config = dict(
    num_hidden_layers=11,
    hidden_size=192,
    n_experts=128,
    d_shared_expert=0,
    moe_layers=[1, 2, 3, 4, 5, 6, 7, 8, 9, 10],
    normalize_top_k=False,
    routed_scale=0.707,
    balance_loss=0.000549,
    groups_per_token=3,
    vocab_size=8192,
    tie_word_embeddings=True,
    beta1=0.95,
    max_seq_len=2048,
    train_tokens=907400000,
    max_steps=9367,
)
Below are experts of layer 2 (counted from 0) of a mixture-of-experts language model. Rows are named router (the router's row for the expert), gate (a neuron's input weights, with its number), up (a neuron's input weights, with its number), down (a neuron's output weights, with its number) and show model dimensions 0-191. Each number is 128 + 24 x the weight over its row's rms, rounded and kept within 0 to 255. Numbers have three digits each.
After each expert's rows: a language model's description of what the expert responds to; "gets" lists some tokens that make up at least twice as much of what it gets as of all text. This comes from a sample of Wikipedia text that the model never trained on. Tokens count by the router's weight.

# expert 2
router:135132145195114129136111124130146120155150088093161100137116107130147109151081090152105092135156136142132076127111076108123057125101142140129130111112142105141109109149163195106147118120150102149111131133124121130128125067051138123112117122097144157116106154119174155129148125078104088110151138129171149127098095130144087131136089144115127119143141154143104104134166152108089121117136183096137129087160119144081129156129150150132130124131116128127142148139095159128088159124130105162136116127139122123157109131119144126138152130100108155092122113155114131140116152093146103127
gate0:181139130126143098128123196109124136102135084141173118163124130132111110122150185142169130105132129130127137131082076105076117145125122127122142162133145109123093133116122134130087173156127171147080105094118082138141152115122118113164120111142118117121105127206123124145163157113111116106125128171114125129127103155122091120194147139135126127125057132103146098140125129124127129126111134121127141058157123131104129128123128138127128109079119129144088127087179139085155092128126130154137121123115129135158128099113117123105144106134089141110116119088139127129122076122110091124
up0:133116094142111112137178069137137141154129121119154166098160184093118179121117114113138104176068126129136081091115148139115202121120138130094110124122116147112127132143108124120177090107154084123119132133140122124137133105152123150146125122076154128151129130130114094110148099145120164131129126107101133124121182098125128146131121144114143134153122147127123124090146172166128129089128121125121123105091112121125126118182119066118148137118125122091183123125138162130149114151089127128136130145108124122121121131129184104098146160133028126136152123121104152126127146109128130147
down0:151127130127141136147137147113077134124135173142155100126129121074137118122130147142143137112166160126130132110156136134120111096145125130129126142156153138135145127139159137134103134125159200105095140128135110168153138151129118133132149054099084165114074126128143087142134135117072133113130145116102128131126158172093127083174112139189129119188113111124153062127139184143116123136137143103144152108119132101154154125123121132121143105152123158137154132125130076150110138059144127123125128091104134126127118157117158145128129196127125149127108124116121076137172138094128116127
It responds to: Mid-word "at/an" pieces. Word-internal pieces with a and t or n, such as at, an, ant, ats, often after a P or C, as in C-att-aro, par-at-roopers, Sant.
gets: "at", "an", "ant", " Pat", "ath", "it"

# expert 50
router:148134143145124147133094163105097115140150110132152104138140132135108107119107110130131132127169131165150090110139129115108082126100106145144166143161131097120139106153161165098191161168156098201193105156130101151137116123090110165117123149116122153070097119117090143142165117099114113127122158118134110124128108147156125091101121137118154117148128124161121137097156183134098103105174157107138142108107086141108136138151183164159095124104144123157146132140117155156105141102133124171132112143138118177119124125112145140144143143113119121118125107146101113165121158116136074142
gate1:142149136128172135127114230163134182131157126108125135134114128124127172131140090096130166143110122118120132144125129142132124127128120131150059134130130143135130135125134132103127143113160136186132090094144129110133133121122140093110128139120130130120122153154128091145145154104124130127116133131157125129111141163183132124137145124134168164128136138117140123138132129139166176140152134115141143095120168156120148133133129137079118115129147054145123110095148166127112150082129199134125166121107130135115135102108116201121201106157194154127133086129135117148140132125102126151
up1:108134116142146160115135113117074130083151135131107122096104139115107128170126137155108135148114152134107117117093108139126093130116118092101093131139120142164153122074130121136099170169144071141146170113114107088129132178137133181150128140096144086132138144128128130141112138129138067132157029138120121143128100108136169127137168086124127096130120124129125117147150128111115129119107141114128161158125128143123130127142172132142062122129109180128118125148112129109119105098133128106129134085143141145161083127179093089094119118073131109123140134164127122138101094125130114160
down1:104124108129146104148113121160103093109121102134145072122093096155169104110133101110074139125129095157130125111138128073119109121122181154112150123105132111107098068133123130075080113175125107135061128139128153126140123153084146115106105090107116181136135113115093113111118116129116065108156127142140136120108081139115133126125128139143113126132101099131131159085138122126115132112126148108136099122099150161102122113126085119116154133081110158165138144098161124135169137110119125120114092116128165152118123158122131142164161126176151137125162131131128082102102101120147170156
It responds to: Sentence-opening function words. Clause-starting words after a period or comma in narrative prose, mostly When/when, then, What, This, It, While, Although.
gets: " When", " when", " then", " What", " Nat", " He"

# expert 40
router:137162143133133114097116111124073112123137094096133096111139174113132099163113127098143145155151098149132101140119135130128158133142152132124120151131144115130132075113150142103131135158140122182150098141119163156120117125091102139126146116107110130126099128109115162124175109099097139159138134085137106123114107120123135093107144120149120116122168103126136167127140152129121099107130130064122124069107122186111149138104130147141084134136077115099102125118098130130098147127184124145140130163138143130109115143118145195135097166101146113137162065157088097151142193136099102105
gate0:178140128137131096157145126131128121129152107127140124088132112103119096140128140170128122134120133142154113142124149128108139113096118135090152129148155141094125075137157142099133159171139037114133148142120133139148128139118158131145119121133104077111120127121112103133132133208136152134126073059145125132119121130129139129130140081163145139123186122135134196110134120135055108164129104114094120079128104128134131127136165107123106121118105138127129077120135090177136137129125152173165157133146135132134103127107136127067126127120127108160136120118154112131108130112170141087
up0:145093134142147122121113122120138146135105162113134128149144123100154087128136104123141143131105124122111130151126130118107179151132127069127146098116105115126127136130077126194130179148184120091166126081129097135144126114123118163125132127127105125126107125130098114129130143122128130107122059132118136103121121129159130141110094162128044138125123137116134124116126167128145114109118147148124109071124152127179142168140132134136116133098121154129120125129129084155115172151119109127130133101151137128152162116063158102148092061096139040130142072149127122116127132136117101134
down0:142120139178120127108170120167138129141132096112100106132127137129093148137163127122122135129134165139132159152133144173123127127054129102148130124118114129103112131104166145124127124113112132128099151121137133129125132130170116092125126089131173117130126125135090107167075073136119139134128128088160131135128134134143103115098128123139069111175186123141135108111126171135186131068121110124126119134135110159137128144137125135056132120095140121131150131119152127088113135136153128135143121115109139138122100128102129069108138105120136123143125155120158174123130042107042134157
It responds to: Word-start letter pieces. Single letters or short pieces right after a prefix or opening letter: re-im-agining, In-u-vik, rec-ur-ring, un, en, app, sup.
gets: "u", "p", "i", "c", "a", "ip"

# expert 20
router:141138139204161144123095131164129138160109117094145112110109140148114116097125135102098117107139155121148070131129144115114097143104110137117102115136109140153150128137144111124129155142145080147181139164149140188119128134100129172093129120178105164137151104148120157137125135158125151163114147157122133137161120143147112118093115136160110108149152128134108101123130159094156100139092161145153116060150096117087115124169131165171152128110111128141112096153111144146131129098128158095141127134145139190116142156121163142109115106107137123176142100125125108191139171122145121153
gate0:135135125128124104098097164174136105106152183156118137149139142161121132157133141128148119154123164137119097129156106127131084129143110074106158123100124160122194118137165159145095130106172142130109139122130090171144172126169130080161127127115142139147152104140195137116075127140064128104162166088106144129129132094139100115120128158113161099093114133112126122149116128073132145156144145103106120151193118128134133138129086163130125134130160145134078117125131086134098149105109132160101100165122169135084130151142138114139103134116113125122128108128111125117134126125113120101
up0:119161131194142137079114134141123103151127127143134149138118146124143145127130140128152121159127066145077143144130135137125156098136121138126192100155136128113030127133170062123132127111083144137128132141114090137093153151080153135153203122120126110150142096115147131129137132146147122124129122138132090125145134091111115127127140132122080133063129133126127147150103122119114121137094140136160148108112106134170167130150116144142123136191121097131110119128134147137121119125143086127121125215100100102125128110144153132118106129076115131127134132132174130116149118130128148132
down0:137136129162144139113128175132124145102127120123058179179132149130130132128130118117140062100094129127117152154126137088119092085135123131174124159160119130123163141160105174142156119122139082115138129121113125135117130127109094144160177126147126066128131125149098185134126132121206136121135145099137133176091093139133140127123180159112095160150150118119131123105101123125112146132204132126152106140126111128095096161113185114131126159128126097130153114126147117132130149145125076130128129124105108147129147153127116108124119186092144137133127113175112125148124133137149119136
It responds to: Taxonomy and infobox fields. Colons and field names in structured infoboxes, especially species taxonomy (Kingdom:, Class, Genus), place data (Time zone, DST) and Successor:.
gets: ":", "\n", " •", "-", " ·", " Location"

# expert 31
router:148129125190131110123142102110126139138167106120123140128115143138129124153122094160152159160155147147152144126111140096111103117090123144169126130148124110134166090189123131173137132146112113131146164170110105163141100142128156169123105120137109148134124124139074139142149135101132143133127104151167083071124111113147133047096135148187132114099174155182080115079162131115116165120136144094171128120135096142142119144137139140153106108115103137131113114114115146140125134153150144154111144130094105184122136158082140138110114092113119117134135128122111105177127132139113100105
gate0:108153141161164184151126093117110136101126075134166122115109176115130126182137151138134167090130117139173178130132145130111135080102124101127115122143066153128150094119122119143179142139119159102141123119156126135127122139123113123120127107132147101121108132126150229120105127097139144130121158126153115125085138127137137179134130109153131149101118084123126156190139095124137128126126143128136098131083104142128180128128129151128113093119091137128126130118091109141127122127090105117126079116131128168138116135122129122098147120118111181120130076186120119140091169119141123119
up0:109132143109120132124139078114154131127130119134132115169110125132088073140111128176088130111085136084149158129134136131139176077117109152135152068129117122139104134091087143111111119153125131142140127147126110148135120098153120128122123155166122080101126151174115108154129109121135105137146135176200157127135102133124068168143128114105137110140108133113132140129149166105124168118109123099104123130121172130161124143080094106125130126134126103126143014153124112154172131138171125134126128120167171142130115112111136141117136143143135166130134117127129131128132151128111161167
down0:087088135144110071124133154137150119123136119122111101130078122148142127098142101141131122128119165146114090148104148125123122163146137105144091064120135117141118121166130121114151145134125146126126133136128117127138098147192133137069127139117131127103109129138080130120122195129140154114136112095125073084129125180120152128124144111134088127129120110134123129070121133127130113128131113120129122124130130125102073129118238114166109133097092126050074140123115096122155118144146132120148153127125123130126132162111138089127125141115152126119169147128137172112146112153153111094
It responds to: L-containing word pieces. Mid-word pieces built around l, such as el, ol, al, il, ul, often after f or re, as in folio, resolve, rebels.
gets: "el", "le", "al", "l", "ol", "ul"

# expert 56
router:102112120181155143092094123148107126156123116111153119128136109159130110122134123096144136105139099146101120104123143175111151144077083171142091107154105134129137082140149147108144112179163130189147154129127127178113123107097126127066161134117100112083132120111102179156129132108138149113143145135102135071102116122134122107123114104138120107128143120172163153126139131098123065117161174104158161089127126124122085102124120175183136112125162113157127147134083123172119136102143125162115114134103102128102101122130135109149131155136122146137129140129126104163092105111133113139
gate0:074140130179130106139129131127135119113148132130156117141129124154119109122157137124128153144172111128128131156134096128114117120136055143121155083175098144127124128144120135142140132138158162175155127101118127111127125138120126129079124143128122127133129132102051177118152125127198128134166126116063128105122132120138116130186115126135131094149122122105109088122127095108080131133148136117141162108187148135146146132125131142161160092074182125132153121101112118080128129131131133128137093122155118172140126127131151126144139117111143131117091156127131130162139125103193070078
up0:135125119132131145132070139129118084103156124121128097141144108134126123110129105143091139111131129130117098077186112120126138160186118107124121129128097113112193119133123127130153134102128125127116127123125133120120129204088126133115160127168116097076129150105119128124123128130153120081145114128101128118128129119132126129099155126126134123131173120178112128115119131121111159179213121105125118102128196176127091125131162085098117153129091128129104129142132127145059160119131136111144103127128093102124134072102115131128082119177133144108138124129126139109184127128104094142
down0:121143111098138170091108187166134164130154137101126121136097162091118128110147110137078123127109145106150144129111078165167099076138138112172131104143133114188097157105128143060168137118123100102116126111158118129140117157138128063169146116108136100130098139089151131073136132128127147126129118083141138152162155162147134125134117089103128118121128136150132117127118172130122145131125122074126108124147127119128127130128130100124133127138075113120124139095116122130139130164134127094082124114131162137125116095150101117119138126140123171037117148137142125124138134070124125149
It responds to: "on" pieces and coordinates. Word-final on/n pieces, as in Sher-on, Pr-ison, and geographic coordinate symbols such as °N, ″N, ′, plus year digits in tables.
gets: "on", "n", "′", "°N", "ons", "″N"

# expert 8
router:152199130154128187109114132144109155143122091108132126145141141128089130128109088110135133143112159106096133129134113125129118142150106136128138151102120111144142097154174147123133132151131130172126137149118143161087123109102123150114130119072147123130099126108104129151146134120101121140145125160120103142094078114149077047097155149164138126176152108135137106169162152141139107117150179091127107080124124190110138157127130165150114145100131175132120118116111156129097129122162137163158138157129122111141149114125131160117115117113079144123086111174095104158133166146119107122
gate0:126178135145127130128088148135113128077119121168114139120122110158121151126209138177126139128127145160142116120096184151119089149127125129126137112130144059128126115135127129117131134098117114188117120133161136128088069106121117084117071131127128125111138143124139116146128135122138128141124124139124131116113130076119125156161109148144142066132124120137118130128135130128118087142111155125154146124091121133096157129131114126126154147148149105149078194115119102110129095128088143104126099105112126143132131097139163158133126129101231071134121102145112124128096132104123159110
up0:120106189118106150118137120117169134112150101170138135125112127153169127161127115127113148130099119136105163099135142121128154056121101157140102144110127121135128138138117112125161149118160131147094132127130140126140121093162175122124115111124130126158137128128109142129130175132114153113111127126125164110126127125051147128155153043127101137125094107134122130106133132142132135104134139132098145121114105154181142124125182159129123164132202111086172066104137098128132172133212132155117128107164124137125135174186141147131125154118128124130130121135126130115128154102117126112
down0:125127135125148125160132113132083150157088100102134135121132176127147109097133148131103111115135085101138127137147125136119125117163064121111135126133110126120127130132097157114079108131130094120178090154128121157088128115128176128079147106128117114147100117132119138131118144137107137099127097159215077110128168130172131143105127124110121121138063126112100196123109093115104125108127137177094148139135130155127128155138109126091121100214126111139101139138146126160114123096132130098153128130128172127142167089112130157132148156125124144155075136126102130129100104122134133119
It responds to: Vowel-i word pieces. Short word-final or internal pieces with i, such as i, in, is, ic, il, ai, mostly in names and foreign words, as in Brande-is, Israel-i, L-is-bon.
gets: "i", "in", "is", "ic", "a", "at"

# expert 11
router:140120149171157114126066140155112156162143165104171097113130132101126097129135098093114168106148129157139128121137130125118112150143109157121102090144126080135150119111175112094121146144145078159148121145155146144115148121081104132103132149137124126123153131157132152143163148082160122121113130116140125141154119156182124122085148143145097137148126165121097119121144129095120116130093174130134122059140075111073128136139136163152127152113115145155143108161131124149130138119118134170132146125158148154180141151120181167121149084115132121145126109129097100194131129147151095138
gate0:091132123123111132099127129141158139132122113077069078134128120130123141135241131140197129130144145105144204096128139125121112121142131145098142134129136158167119109137117127155127110107081119107178127151129080114129112131101102137124135125181110125129114099119142102079156138080122119160108183175136131115136135141126109148118101142137137118134083104124128112098123143127128122131135131168141152124083127116126167121136120144095128137110164130129102129122100163121101129144111125152118155154127174096124125170128147111114125118121129152178132129181140162102139137128099113118
up0:157131136128105145143143156148123107108112129141092126176111069086132131122143128131141134153129128135128164108131199117133117105124159141139123117117140126108100148122144124117085138121092130111090136119101121142102191157128128096125124093129128130121132072100107125155136114172132118113137172105140149148116126164159129166122102138119141092127137115189113162131160134119145134181120127115150166139137122127121110145136124119126097103163164113124098123138142141105137093123130131133135111074112140125138136114124113123126117236192101178146100053129136145141128164117124142127
down0:133156129112150145161089145142127131135130080125120111106173147157130117154137203130165142139119131127099096132162106124138175123144149136130141089077125118162121141128128124092124107135098149106128129153098155121116108144190082125119140138118106111145123082127126126123125130152130126127078099134110158130127192131104121138142108113143190122128138144103128126121136110114084123150141153139135149127130121133130107128130088135119159118122118116111126078141094144075141117174129137037126184134108149123125198126169147131140083106171126114123087113125136115114111107134102138149
It responds to: Infobox field colons. Colons after field names in infoboxes and taxonomy lists (District:, Order:, Coordinates:), plus slashes, bullets and checkmarks in tables.
gets: ":", " /", "/", "):", " =\n\n", "/a"

# expert 42
router:112122133162134116105081135121130115145162100097169120128129103122120113122087118142118109141135089163120067118106130092124120132143143166111143121154134080154103116128127156123156146144095075161162081171148115168147133128111122135115141113118120154095142110147118127128148160110098152134133159086113101118124112151157132118088117114141141116170108099157168112126149143166133140108158125139126146092100080128121094116173159152166127137083147125098116105116115117169106184139097104154083109159124123170115112088087119115155141105120151131115105097161089113135144143107080114139
gate0:137126104111132115133089118162108153142124163142129125170119141097127142120149133145113110107119121135123121147127131125141126144162143115185128128112128090120116105129123110124168140143115111136134131129127091203133116121169130122124148107111125104144127132194133139137138125206106149118143118087083119134117154119148126132075117128153141109101142096126130130129098146130134102136132119125126111134128123138129139124122132149128114068033134194133124128128195156132134147124115140092113115162189117140127054145134134137204120168130144136121128124153146080130121115089148153104
up0:124123129144150143198117153127095122158129165109117125127146094143149128119214135150134119139130146120118169148138124122124130114116127077090129119139136132144122166128116120124173121144137121091149136134063078161128083141152156065069128145175159108122129143134132107152141126115128127128135156120097151207111114120132074132125121133126144147123147089117112135119127099112095101131145128156148135118110147169123094132137078126138126111128107135133128136173117129129124119147138111130143163115127124132121116095137133118067155070161123083127079128072109132117106120132112103139
down0:150128149157098123125083128100133106139120139155133157129128121120124128159137147120130152123126118121102113133129125115085120126117132128123103131124127090119129108155130175104116161121094124143171127138113143129113148091101104149140070112188116127041206117174117106090087112128107160174127139116127133165107146146149140133130132141116140100165082126152135132108160129124165106135106129108085124169093149128142113175105128118092122123147092100108093142132118125121145123154131135129151132109125095130078135119142097111157206108129133144140103120098167146131143132154102146067
It responds to: Prepositions. Prepositions and linking words after verbs or nouns, such as of, to, for, by, from, through, against, despite.
gets: " of", " to", " for", " by", " from", " on"

# expert 43
router:164176112153118090116135159151145132125181109108125109169133121141153159167063105084150107154141099139109090137092124143127095138153139135101124113139149120159139099119158174089148105134120135161113106136116167160156098126073074122078130137118116122114115133141128175131156135113135142135139108125156123105124084152130087109122126142120094111106127171110095144111156144120101119137142186077119120075110133148111160131127121141139097129116108085103121126159092136107092109126120140162130118167151126132109122122096138148154131135111120143127134085150109125154125160150130069099
gate0:110118127137127126089141132127133149112131126123172144123124147127170099127109192129186106126132151093120148155129118145121137094070133135135093123069100130129117137151102161128140126135140160128163130127131116118128124126122102131110137126197123144165126139137150129087116126108131127140107069133093130143142128129139108131137149105126100138112105123125150113128143237132136132122144141117130169098100142090198136118073129124122128111117092104134145138133113101172126161168085095118129131118127113114127134133126167155099160131099129071128079090118106113096129156165145153119
up0:130122169099127106160077135073109072109120165135120129135128118135126099128150114080175141089116110158132104072143120092129125130124124138060107165103108094104147092143146109124144116124116118126125109127128114115133108129192135121167180119117099126099119108122101119127131074087092133164140133169112141129117139105126134132097117122139110114150148133056146160126116130159133138125133125071132123133119127135125125109133161109138103149142100150105121126138116146128057130127175128142119137138149125111174111132090131117130116110158151128114130161130190127171121131065132113137
down0:127130152152127110119126129131133193142089102125134121117194124095128109150164141139103111110133122154125105138101125116130110135102117114158146122140169142186122087128166207122167118131126068148128117136110114143104135152154127128158128111083117138155170129136127136120160092085127185121122161099121122086106140127137149100101100128116099067120162141126122172128151103118095129168133154112125140169112128127121081072151128086094161129138147139124117143123119139117108106128148128106115124154129054123123111111178129105143115115125100127128144146124127138143138131096098119167
It responds to: Pieces after c/p. Short vowel-led pieces like u, in, ig, um that follow c or p inside a word, as in Cigarettes, Ecuador, circumcision.
gets: "u", "in", "i", "c", "m", "a"

# expert 25
router:097110131135136120102136129117106151143163135168144152107144172123090138117149109154131166127159133152108134162123122128143099144140129190141169093120123111128134082183124133156125119140123108159139137111143121149124108116093155134128140154145094153131096122134104097129138130116105145101140114115094070111098069111131145102095125125133099109134145132191126131091132139138093124164159124126157127122114079155165127166143120141157113110112135163103134106135098187151112140148154138191106136144096125153160139173112144124101143109133116092148122080144106118168088169147132075117
gate0:111153119147141136134134141122131128129145124151140128120058177108117124113151158161106141114086122139114104133135150163113134137136123141123115105148150059130130123143125102103156119121138145156098084180114086152128128072133136096138141169140137132123079131104132139112116128128131141121128118116113106140133121146088165094095106121109150129131133132130118116142069137127119151125136164055180172127128072151111084139122135095137127098170120131111103124103097171139130143134123125100137133129137119124153102130160105133104129079134173139104186103125136147155131119049097093155
up0:116149127080196129123143127179089135125135138125103111132123094104132081131135115119113140147141134125117172121105144133134140127128137134037128127120122119103103099133155176117128124137136117155143108127141128117133123127158136133129127129139116139135088130119204143117134139129113127140127110120124129142113076137114149122109134182073127086165100134124192087166127138105125151075114144146141123125086130129112095097172049133129104174116120130149129157129142129086083110117127142127123128134138121123104121138111087063117060125126128153143141148109108104136110119110129111131
down0:169099121109126151104096157144164126098183177134112128127097116140110128176125113109065168127151109114143109126151123120128147102130095132090145229134156108173145102083189124082126124101098122117136125091129130162123128131128102139121066136114110128167113147128125188119141087119161101175136104146160152132132128129174110125173146124088122113145129167116152142131153127127139123131081150125110087114121121122135103129119101145135118126128112127126152129132114123124131161130153155131116139143134131122170142131125111123072139172111103114142135127124120117109134127135106173150
It responds to: Endings in -le/-ly/-y. Word-final pieces ending in l or y, like -ly, -le, -ley, -ie, in adverbs and names such as professionally, Orly, volleyball.
gets: "le", "y", "ly", "ie", "ley", "ile"

# expert 0
router:144139134160129113089149134122128161154124123113121146126125135126115128148098113158159096143138141176107133142157086098154061132113098135124162119118116112149103115146147132146122146147120092139140132147096094135145129153110170152114128166147155184125136102179098134129148132097087148110107112130110127093130104134144129082111111148159118159154152164147133103077114145173168091135122128121163129118144107164146131164123177156118109135109165130120148133170098210140120136142124114150135150132137137188116129135131124133110129087136091102097108104135122098129114149146096058118
gate0:123167129104163128115144119082159118076123108183177177126114115113115124166114123135141152120102105163133132155118124115128118142157140124179115171110136099127130086112103121183151116069143129139131169151133149134130127151128123148156124133107165152129142115134112110112080165127135112114129157117129120126123089127134151128161123140091144127127114144110122165107109129160129178111135174100138140126143171113073124121139148128184107131118071132134135148130127160143135117176097142132129116127165196163138120188135084155125172124115108151174108136149128130133135114140126133090
up0:139145135121110128143124164136134097053162137148125131109147107135182044147109132126127086138147113126098125109136055121131085112128112143136125130129098137174094122130158108133094151109106128102174130123159134111156128182155112135112141134102078152096171147124112120107136125112118111171099154136132144102125156148124135131109136095127154186100141131121115072117126078187172131143139148127137127150134072121144128162152126124160154181128139161105129131127171155157143123113122131135122131134116122134156153129117129097116128121132139119134125096105133124168128133117132135184
down0:134103141115125155058123154123081138129120126127112111121129118134144125143105116127177122107141133097129088131097128118129167129130110103126118133142094104121073136147145127141137110144100105145152139123129127119132092116090131133130129140153124108160140126110147128114139125132138118167134095133125114148206106128090131072132131161196126190116125206132114141150101111128112175109087106128163136114125160101146140100123124116124172115134104132101127136105108128168089149115131142107130149102136113112105135126106131131097144169128164109077098112052132123176106128129179162137
It responds to: L-syllable word pieces. Mid-word pieces containing l, especially after a consonant cluster, such as sched-ule, Tul-ane, dec-line, shov-els, Cad-ill-ac.
gets: "al", "ul", "el", "le", "il", "l"

# expert 21
router:135139116145154129135143123134132112122121150129158131121118132143106088151111126127141161142105072147133103154120155173136106133092106193132121116190147105172150112130150145120168131153136128140138123130109162169109131120128136142084147144140139125116091109156129131122145113115120138106151165119119101093132127151137122079086092104180142117144148150167093173088108157135168083156163161126149121120117128106124145097131101116168142108135103122136132109134125108170097148124138108154119146153102084134144199153101159141079122127091120137129150092090113104171108183116118110121
gate0:136172102128121117133124133128124116108139111126128099148115135122149101190085097132169163163139123126174116111121128134116170110139079155130077144134127112194102127113136099145089134095126124153057122115092122133132109131124121118118114203085120135177123104130130090043128121100101163116128111120143128132129153121149150115134139124133125110141100110141157126114163132098106087109135132132148126129146143115129146115106125124131129144171097140139100112111114131132172132161183142171172108126108107134142099113108186081079122131145136118156131092151120120128120128139118142154
up0:120129131120123132128119132127107135133121134065130131133162108113162114129130157131141124107166136114178149160158123133129130144107123127118132145128111108122179123195138123127181128078129140157131125120160111126098118128154126115071126156108072170101144130137126135129136127087094126130128088126111075150126124131125131157134121163112108132117129150117174146122124124122106167106128176194139193165150127121118132126092103134135183169103135120073138122176132129130121133124122118128078133124132149135100127131127128063108123065112124130099133137139173120076130119122139072106
down0:084091085122146119119125139101167143129130162114098143127070094122117129136128124147133163119126131145113128139131134122124129140119108123106140129122123112170134126130143126141167139159126135131148080157127100106109174236111134127110113141108083128125092139104128103145153137141135085128083136070065161124127130130080131122112151134218122127137099172139156128146148110121125123136154138114149167137123083104084134136129107145153136164105110115132135149144103129147125124130150125131134116114171115129105127109128123126121108155074177152122130069130139144138180127113117127121
It responds to: Math, brackets, symbols. LaTeX and symbol tokens such as }, ^{, $, [, and ′ in coordinates, dollar amounts, citation brackets, plus prefixes ro, ex, pro.
gets: "}", "′", " $", "^{", "ro", "("

# expert 22
router:131135152123128117084109138139105119114134158155132120128144130112109104166156103143103148112123108141139119091148120149121084154082090179151110136155113089135121092165163098145125179137154088121120133154121096158126158140158146144123155140123162140093133124186095121105137119107112089119140162109106131097129104139130104118101088126124139129173128143166125139085124138132180108146128135131134118095151093091109139135135104124182133168113156163155171099128139165180104167126133117126078159149127126162147152122122160122090137127090096146141138088115084104155096148105130129115
gate0:174111126149112103104134128124149115124148128114094130093080167101154123123137107136121162132144099132129116073104127155057119143122110137139138143128078154095071144144114124154115149167111128102126140128077137127185131132147129127123117078129096116110100125107118138098156143108123121166147166178177144106144115111129120123122120120115120086135124114127117111130162103125115155121118107133090056138068116181123120117129132105144127128127106135097135151119129123134090204099141112137144150126120118191148113095123129107118150119117162132141135120117093142169099158129126172121
up0:121127160090130128094113132135145143122133124139119137128120132115144109124099171141127099125140121124142117121118106127121136159077137130119127100166149116126133095059083147134118112099128132134099202130097116111122137068127120177145112117124157180153128129094134125111128151130163146098062087091149144111174143133124131097131133179144109102136138139097130097131101093170120128129143127108103163090118180128109136132182090141103091113131132137136141089100146094109102136152091133113112079140070126140125190123112121128126159129124136129134143116134083143128123101168128160121
down0:139129147203115080132141148140115125133119142129111128153174162174145142129114137119122117131129136174114086169075122129118098095181181105122121098123086177143155131094083168114139122125138151132123156130127115126100149105100126179132137101118142194180101153129131108152089144112134127129159117117097134106091121115135146117104125181134111124125137132144138134138082116163142124108137076122204149157130128130115127147133126127131123118140134126129150111140108176125129120142127160149135123099060136111122158127131074143135105129127143143131129124174145082140115120150118129126
It responds to: LaTeX and symbol tokens. Math markup and symbols like {, }, ^{, \, /, + in LaTeX formulas, plus units like ft and the piece -et.
gets: "et", "/", "^{", "–", "\\", "t"

# expert 14
router:151086133211148122089118138156138145128115148121139105121146125146123136116114121072098131131129124145144097108111107110141120117122118151103128132150110118150141141119144153147141156159138109117169129144123121193106115095088127157120117133127112138122170129115100128146131134117113141134155142111120113123180135157134108135093156153148114085160109132132097131148139181127116109116104156122158114095140091127147135106138143161182146172154104123134158076156109146171084138108136167112141134158132139126151101190106162134086113072144135135128101117140097077121131144059115107160
gate0:125123128134190133131075177170134110150144157089148130134129098141134084075095124084119132149141137126122119128105119113130144118132126113160176126116123138119143139135101136122129126149177127103133137127134117129127088099107152137122175132141162133109126125131123137136095139141138132173135124167070123131137117126130135134108109102051128128143113118121106139136103154131111096126117147137134142127186068086130128123116123130134105129109141112075138113142127125125186105118071153113109117131113134125123053218121142132095126077131106180146098132132108131141118149096128150135
up0:136156109140183133187133129138142131107138125121119118098121096128137132170123134165165102149186080041179120151137109130127187113159114117118126120133153123086182136122123139135164131066124153142111129155110155114138129127206131127134176145144125105172129166125130126126123146107123125130132146131172123138145175127150110131130099131128136144154123129122147129125129145140189095132161150140095114161158089116125149105158106104132130056104118149129130129126168124132125110150114137111120128113127107185144142105098138151110124112118109110112104122090121153127115108126115124129
down0:067181129157149125131103137081083125123129090124165109119102136077127151102104054088119159145130128130124190140121118136136148134169127133125115126100129109113104123133132129094105131128129128110122120151134107125077122117107149142121126127108089100142130168171132187092182132133142130132131109121199155128149178112143116203130124101134106125129141136122132126119088110182127134128131110115128120112121107136117134112117130109126156085162138126088126096160113143177131124157113091149123131117123138158118126110078140121109115126118124136127047133130144132139167125126131130132
It responds to: Infobox and list punctuation. Colons, line breaks, parentheses and dashes in list-style infoboxes and article headers, as in "Education:", "American politician (" and dash-started list items.
gets: ":", "\n", "\n\n", " (", ")\n", " =\n\n"

# expert 52
router:094172149169122149128110161100125137122123138125185105094115126142131126101106149141143112131142099165124088131151135124159136153108143180139139168151116104130143109137155135098161125148150087130140101138129125144126129129140145158115136156107124127116119152109106115142137113113134129157171148134133095142141103146112140124112120145158161106143131126200164110122171189157093092072173167112180113095144087126148141107128171168142099136120115136156160134160103135105108094111150159149111126168145140140092120164115097138090100153094114085134159111121133087144122139134102096132
gate0:119124125166175136113131162114113128133097145082131131132120112123130139123096131125129128115129142139121134125125108172129090139103145144159121142140091141126126137105127135132154148129125167035124170164123120125158129106121083109128139129131159124089087132096116124124136151125095119124136122143110118104118119146141142154168157110134119097131129160094141135122128117122127073122156155155131177128085125140128123226110139131202123128087140104154125192104108179110129116102085127133128145123131128128127128088153119084125073080123089122120128116113126097127126073112138138153
up0:077113150126131137171136153188068142132117110127126144153141125127149116131104138144139119109132128152083124157159127133140096167128173127130115104128132106127127140117128136117145158124119154128137156103136115096180141128185117137141128082152202130127125140132136115130137146117103091131128128142152160088094090177141132105162128126106124128170140167148144111160115159142112142109114153128094118110110090150152077116129127102118145121136120100081125153145067145131133128099129143159038127095166127128128181097145131130157146087068120129106131102118133111135122133122136128128
down0:098141143125136179187134109118128164047122114149135102114101133159165206123118144160090124116126119181124109136133131110157129119132131135137111101119126033144192152134066097102111127103149091143125128131136128114153129171100125128120091136134142122116129123093127132132145130110155137166142144129127126121116156158128130116167153126079145100125144178147130141148129113132161172129122129125127157123117125106143122112128127116127128145106166133124123123076127123117140120152111117104161147101082109126117126120115123185124127099053136136111131128104103128124129116086125119104
It responds to: Auxiliaries and pronouns. Function words continuing a clause in narrative prose: was, is, were, be, has, had, that, which, he, it, they, when.
gets: " was", " is", " that", " he", " were", " also"